Experts of a small language model: width 160.
Below are experts of layer 5 (counted from 0) of a mixture-of-experts language model. Rows are named router (the router's row for the expert), gate (a neuron's input weights, with its number), up (a neuron's input weights, with its number), down (a neuron's output weights, with its number) and show model dimensions 0-159. Each number is 50 + 10 x the weight over its row's rms, rounded and kept within 0 to 99.
After each expert's rows: a language model's description of what the expert responds to. This comes from a sample of Wikipedia text that the model never trained on.

# expert 24
router:36 51 44 55 52 47 45 50 57 52 48 50 40 44 46 42 57 38 70 61 60 43 51 54 55 58 48 70 67 51 45 46 40 47 53 30 52 50 67 55 59 37 41 52 48 38 33 35 42 47 48 42 63 65 53 50 69 73 44 54 36 66 40 43 41 57 42 39 58 49 56 61 55 44 54 44 25 56 50 57 42 46 57 45 43 43 43 59 53 51 46 55 64 42 33 63 59 61 53 28 32 56 69 52 71 35 56 37 47 39 38 39 54 45 62 37 67 58 42 49 48 45 48 71 46 65 50 48 40 48 63 46 42 34 59 36 44 55 65 50 57 53 40 40 55 46 51 37 59 73 37 47 37 49 55 48 48 56 38 32
gate5:61 61 39 51 36 38 54 35 52 48 46 52 34 51 48 64 39 37 56 56 40 48 65 40 46 63 52 66 53 41 33 37 62 49 70 46 54 58 54 59 65 57 33 36 37 55 40 56 60 47 45 48 45 66 44 20 52 69 44 49 47 62 50 47 51 45 56 63 60 39 70 49 44 55 54 56 52 48 40 44 38 60 48 40 40 58 51 49 47 58 48 50 52 44 72 49 46 65 56 49 51 33 55 55 47 46 38 46 27 59 59 56 54 60 53 44 70 49 65 45 44 49 47 50 49 58 68 58 45 56 45 29 47 31 36 58 51 48 41 44 57 59 51 38 52 41 53 42 73 57 32 61 67 52 49 60 71 54 33 46
up5:58 67 47 63 42 56 41 49 56 44 49 44 50 49 47 59 57 55 45 51 46 58 57 43 49 58 49 37 54 57 43 45 52 58 64 61 42 40 62 45 57 67 45 52 67 41 48 56 65 41 46 52 51 43 53 50 53 64 46 59 45 58 66 56 35 50 32 79 48 48 53 53 51 59 17 42 40 62 55 46 42 50 41 32 62 58 51 52 51 52 31 58 45 55 62 34 47 40 48 32 44 44 54 58 66 54 61 52 57 49 54 50 68 58 47 47 63 44 63 57 47 20 38 77 44 53 44 54 59 76 46 51 41 36 55 55 51 66 60 32 57 33 52 28 57 50 69 37 48 52 58 50 46 51 44 49 67 54 53 49
down5:62 56 54 60 57 33 34 47 53 54 54 44 44 44 61 57 31 48 44 48 48 59 57 59 57 66 34 50 28 45 42 62 60 67 47 41 72 37 50 46 68 53 52 62 57 57 46 50 52 45 51 55 43 49 69 41 32 59 36 64 57 44 37 52 63 38 69 62 57 28 47 50 50 41 49 58 42 67 39 65 32 41 53 61 46 42 44 47 60 52 42 32 67 37 54 61 45 63 65 51 33 43 56 48 44 58 42 44 55 67 63 53 56 51 52 39 58 48 42 55 38 47 40 60 42 44 55 62 36 55 59 37 51 66 42 44 42 70 60 42 42 46 60 32 57 64 42 45 52 52 60 51 39 40 55 58 63 40 50 62
What it handles: Letters in foreign names. Single consonant pieces inside personal and place names in lists and tables, e.g. Pry-t-z, Pé-h-oua, Naran-j-eros, Jun-g.

# expert 15
router:34 46 41 61 34 50 43 64 61 51 61 46 39 59 46 59 59 51 63 70 45 41 53 42 60 51 38 58 75 46 58 39 48 58 38 44 36 57 62 56 76 36 57 35 41 37 41 61 48 38 45 49 43 64 54 63 73 51 48 49 52 50 55 47 37 57 33 48 55 45 50 34 45 59 43 42 49 40 63 55 56 57 58 51 40 40 47 55 51 53 52 55 58 34 60 50 57 47 63 50 42 68 45 35 57 52 42 47 55 47 37 47 44 36 63 54 64 49 35 69 43 43 38 77 68 53 46 56 51 41 52 62 57 51 46 40 40 46 50 45 56 45 49 64 44 46 67 39 34 70 42 52 45 32 42 48 52 61 35 30
gate5:68 51 41 29 35 39 60 56 65 52 43 54 49 60 41 55 49 59 38 46 66 46 68 52 55 43 63 69 36 57 55 35 43 50 46 68 56 33 60 29 52 45 67 58 47 48 55 49 73 44 44 57 49 51 42 42 46 31 45 37 62 43 26 41 27 51 57 67 48 36 57 53 62 41 54 55 37 42 49 45 50 53 55 45 39 37 55 41 39 50 54 60 66 49 65 37 52 49 46 40 48 38 56 44 57 58 62 54 59 61 48 45 43 45 58 45 46 31 43 56 76 58 41 56 67 47 43 39 25 40 44 56 46 34 47 68 51 59 52 39 55 50 47 41 44 41 47 49 60 52 49 37 61 58 40 50 49 50 49 66
up5:65 41 63 45 51 31 53 49 60 50 48 49 33 37 39 61 71 37 49 51 48 59 48 70 53 48 50 46 39 58 48 50 37 50 50 62 56 32 61 59 61 36 56 53 54 58 49 32 52 40 52 64 61 48 55 55 31 41 55 27 47 56 40 39 44 42 60 44 38 40 71 52 36 50 45 51 58 49 26 55 54 35 58 36 60 60 51 47 40 37 46 51 36 28 51 39 55 63 50 49 48 65 45 57 50 30 46 56 67 55 41 63 47 42 42 67 44 76 52 43 50 50 70 50 59 55 51 67 42 64 54 46 52 63 61 54 46 38 61 62 39 66 50 59 45 52 42 43 45 39 55 52 59 64 47 58 54 55 38 64
down5:31 43 59 35 60 46 62 53 70 53 52 65 38 62 64 58 52 55 36 50 50 46 60 49 44 44 56 48 41 60 46 71 50 59 16 63 49 35 50 50 38 26 66 73 44 36 73 34 40 47 44 52 38 52 57 45 54 53 45 50 39 36 53 50 45 40 62 60 48 39 53 57 54 29 46 58 59 40 60 62 64 60 55 40 50 38 41 58 54 37 53 42 54 49 33 56 40 53 59 34 53 57 37 55 46 51 52 48 36 57 56 53 54 51 58 41 58 58 62 47 47 57 46 46 57 49 59 65 63 53 41 42 48 57 37 41 58 57 61 50 45 66 58 47 49 55 44 45 61 38 49 46 45 46 42 69 50 32 28 65
What it handles: Foreign-name syllables. Word pieces inside non-English names, often South Asian, Slavic or Arabic, like Sha-an-xi, Nam-ib-ian, Ism-ail, plus letters like š and č.

# expert 30
router:34 55 46 66 42 54 43 63 60 50 39 47 47 55 38 52 50 49 52 60 77 40 52 40 49 62 41 45 46 38 36 35 49 49 49 52 46 48 52 56 64 30 34 42 47 41 24 50 36 41 30 58 49 68 48 39 38 57 44 57 41 67 58 53 51 50 35 50 61 45 75 31 55 40 50 41 52 63 57 45 45 49 52 45 48 53 41 46 58 65 39 61 48 43 49 53 49 60 74 47 58 49 38 45 46 42 65 56 46 41 34 44 52 56 48 42 51 51 44 53 33 53 55 45 55 53 51 42 54 50 58 44 56 45 46 60 59 56 61 38 54 41 35 71 55 48 48 39 36 49 45 30 40 34 56 49 23 60 26 30
gate1:53 57 66 52 41 38 59 61 60 54 49 44 44 59 51 41 45 48 57 45 63 70 66 37 44 43 50 56 59 60 57 37 57 45 58 67 58 70 46 82 46 57 60 41 51 61 51 59 46 35 47 63 61 35 28 45 57 52 47 53 49 60 46 34 40 71 44 63 69 40 51 47 45 38 54 61 62 42 62 61 45 50 47 48 44 49 55 47 58 43 46 67 54 64 63 52 42 46 55 38 69 45 65 25 53 47 49 41 45 69 46 57 56 36 55 54 46 62 61 55 60 45 45 55 51 44 44 56 50 44 60 35 63 58 29 53 45 46 52 58 45 62 48 41 63 34 29 46 54 47 50 34 62 49 56 47 56 27 48 45
up1:54 33 60 41 49 48 54 33 50 49 45 58 48 39 58 49 60 56 50 57 69 58 73 54 53 52 40 46 53 63 55 57 66 42 44 47 66 64 50 64 40 53 55 47 52 50 51 33 46 55 45 66 63 41 42 53 46 61 65 60 48 32 41 47 51 58 31 62 49 57 34 53 34 47 37 43 57 54 56 52 57 41 45 43 40 42 78 57 47 19 63 73 61 42 41 65 55 58 42 33 40 38 46 47 32 55 31 41 58 52 38 45 47 54 64 54 63 68 47 35 46 53 49 49 54 39 37 48 40 46 64 53 57 51 63 51 50 48 62 48 45 49 35 47 63 40 31 46 50 58 52 54 63 49 51 47 65 42 30 57
down1:51 57 57 51 40 49 66 64 50 59 51 51 50 51 53 49 38 67 45 28 38 40 52 41 50 57 37 53 47 38 25 44 57 47 52 57 72 64 56 61 52 46 61 38 43 63 36 54 50 56 53 40 56 52 55 56 44 31 62 64 58 42 57 48 64 57 55 51 56 50 37 61 50 40 38 47 44 48 39 59 58 61 60 67 47 36 46 62 41 53 46 50 55 78 44 60 54 52 41 49 50 47 36 46 52 56 70 61 50 65 45 53 46 53 47 55 40 57 57 48 58 31 26 66 54 44 51 66 67 62 50 40 40 45 63 36 59 51 60 67 32 46 57 47 69 58 69 45 59 64 41 67 67 43 53 40 55 59 45 35
What it handles: Word-final suffix pieces. Last pieces completing words after an opening fragment, such as ace in Race and Space, ity, ate, ibrary, ieutenant, tainment.

# expert 10
router:49 54 52 51 48 46 33 62 72 44 62 48 48 47 45 48 57 33 59 60 70 45 40 36 55 53 33 61 47 44 48 43 45 58 52 39 42 65 55 72 65 45 59 52 38 47 70 55 37 48 50 52 55 54 46 52 70 57 42 62 50 68 39 48 43 47 35 40 63 55 55 56 70 68 63 47 51 46 48 45 46 46 48 41 42 42 60 42 48 48 43 53 56 45 53 53 73 48 55 59 43 52 56 49 52 45 54 67 58 54 27 45 31 46 47 33 44 34 41 48 31 62 42 48 54 60 38 43 35 71 54 46 26 63 41 47 41 64 39 50 60 60 40 56 41 66 50 40 38 54 34 46 43 51 50 55 57 76 46 41
gate6:42 58 58 59 62 50 45 44 66 50 50 43 41 54 62 50 59 40 40 50 45 54 47 38 33 57 40 56 45 49 50 44 57 47 46 47 43 47 56 66 54 36 29 70 49 57 53 45 28 37 22 55 71 60 63 28 48 53 53 43 46 54 40 55 45 39 40 58 40 45 33 47 47 56 56 47 67 41 53 48 52 44 41 61 53 44 41 43 49 43 62 59 56 66 40 37 49 57 56 69 46 42 43 37 48 48 60 69 57 56 30 40 46 60 48 49 67 31 39 30 46 52 46 49 50 37 62 45 48 51 57 42 46 43 56 56 69 27 55 46 46 48 67 39 58 67 56 44 34 30 32 43 53 45 46 48 69 52 41 57
up6:47 41 61 70 45 65 44 50 35 44 69 63 51 61 47 58 51 52 57 45 51 51 65 52 45 43 46 34 33 58 28 42 46 59 43 52 49 48 40 44 43 66 52 54 44 54 38 53 46 61 58 27 55 56 37 58 30 52 37 47 60 51 69 41 44 63 41 43 50 42 58 43 54 33 48 60 61 65 36 44 42 54 57 46 40 53 54 47 46 52 53 41 30 66 45 56 60 47 56 61 44 45 43 45 48 60 13 38 61 53 47 43 40 45 42 43 31 49 60 57 57 45 53 44 63 54 66 52 45 64 62 43 45 66 44 55 48 50 47 32 42 31 47 41 51 47 63 42 50 49 55 45 68 46 65 41 27 40 34 44
down6:30 40 59 38 50 46 54 66 50 56 41 71 54 57 56 32 52 51 50 41 41 71 49 63 47 34 54 39 42 63 69 41 45 36 48 50 68 50 48 75 44 52 52 72 36 43 44 49 44 54 44 38 52 42 27 44 49 61 41 49 42 65 30 49 40 39 40 61 57 44 62 62 42 45 40 49 60 49 53 65 48 52 34 42 44 54 49 56 52 39 65 43 59 45 57 62 62 56 49 30 66 36 51 55 55 44 70 60 49 60 56 39 54 55 56 52 31 44 37 52 53 42 41 54 42 61 52 63 58 47 53 37 53 65 33 58 41 45 69 56 58 63 59 56 56 60 49 43 51 47 47 67 42 54 46 54 60 45 72 59
What it handles: Early mid-word fragments. Second or third pieces inside longer words and names, such as r in nostrils, hysterionic, or Bul(garia), Mar(ine), sub, pro.

# expert 3
router:42 54 49 68 53 52 56 49 53 48 50 44 53 54 41 59 51 51 51 55 59 44 56 41 48 52 51 59 59 42 41 43 36 68 64 22 35 62 70 47 51 42 33 39 53 38 51 30 34 40 55 61 54 66 51 49 56 69 36 57 50 67 58 43 63 58 41 47 76 81 64 39 30 48 43 43 34 41 55 41 51 49 66 40 51 31 53 53 58 60 43 53 47 54 47 34 47 49 57 65 56 73 49 30 50 48 47 46 44 48 45 27 49 52 60 49 57 49 41 54 29 58 53 30 42 47 59 40 43 53 58 65 51 55 56 39 37 49 55 44 52 52 47 56 50 46 48 43 46 63 43 48 59 47 52 63 39 58 40 36
gate5:45 60 66 63 53 52 56 62 48 44 52 45 54 38 71 64 35 51 48 48 50 59 38 46 49 49 58 42 58 40 37 35 37 37 57 47 47 51 77 32 52 42 50 39 67 55 46 47 51 57 50 63 46 62 51 54 42 36 49 42 50 49 53 49 44 42 41 61 48 49 69 46 37 44 44 64 45 53 56 50 43 48 45 50 54 61 64 45 53 76 40 33 52 40 56 52 67 42 49 58 51 50 47 57 49 60 56 39 39 55 48 43 38 53 42 61 47 19 52 64 54 75 59 53 58 56 53 43 57 61 58 53 43 49 34 41 49 34 59 48 50 47 29 53 45 48 44 54 51 59 30 58 47 42 51 35 39 76 70 24
up5:60 53 26 56 49 48 61 45 46 52 53 51 52 42 51 78 36 50 49 50 51 64 43 66 51 49 53 53 46 36 43 43 27 26 59 56 62 60 47 50 45 57 59 66 50 49 45 48 49 41 39 39 44 48 50 50 34 57 61 52 60 18 45 41 40 16 48 48 44 52 43 52 56 33 61 54 40 57 54 50 43 34 53 50 53 72 39 41 61 68 54 45 35 46 50 57 52 35 52 66 48 45 53 59 56 66 58 52 55 54 42 51 47 41 40 45 33 43 54 49 42 48 55 68 38 45 44 46 54 54 39 43 58 49 62 71 43 49 73 36 67 56 40 60 48 43 54 42 46 55 48 46 53 46 57 45 37 72 40 38
down5:52 35 60 66 49 43 50 43 64 51 38 37 46 45 62 47 47 51 44 48 31 67 48 60 52 48 34 50 28 33 65 53 50 49 45 61 64 42 39 65 54 40 37 53 30 64 61 43 59 54 64 44 42 47 46 57 49 36 62 44 61 53 49 52 54 29 43 55 53 55 49 37 55 52 60 56 54 61 51 46 53 34 51 53 46 56 31 61 54 56 25 43 35 40 61 63 42 45 43 58 51 36 62 44 59 51 43 33 49 64 52 33 51 55 44 55 60 37 74 46 39 48 54 52 55 67 53 59 65 49 63 67 40 45 56 53 49 74 47 60 48 51 49 58 58 51 57 61 74 39 50 48 55 72 48 43 31 53 57 56
What it handles: Mid-word fragments in names. Short inner word pieces like on, ut, an, en inside proper names and rarer words, such as Ver-on-ica, Amaz-on, Cant-on, Fr-ut-iger.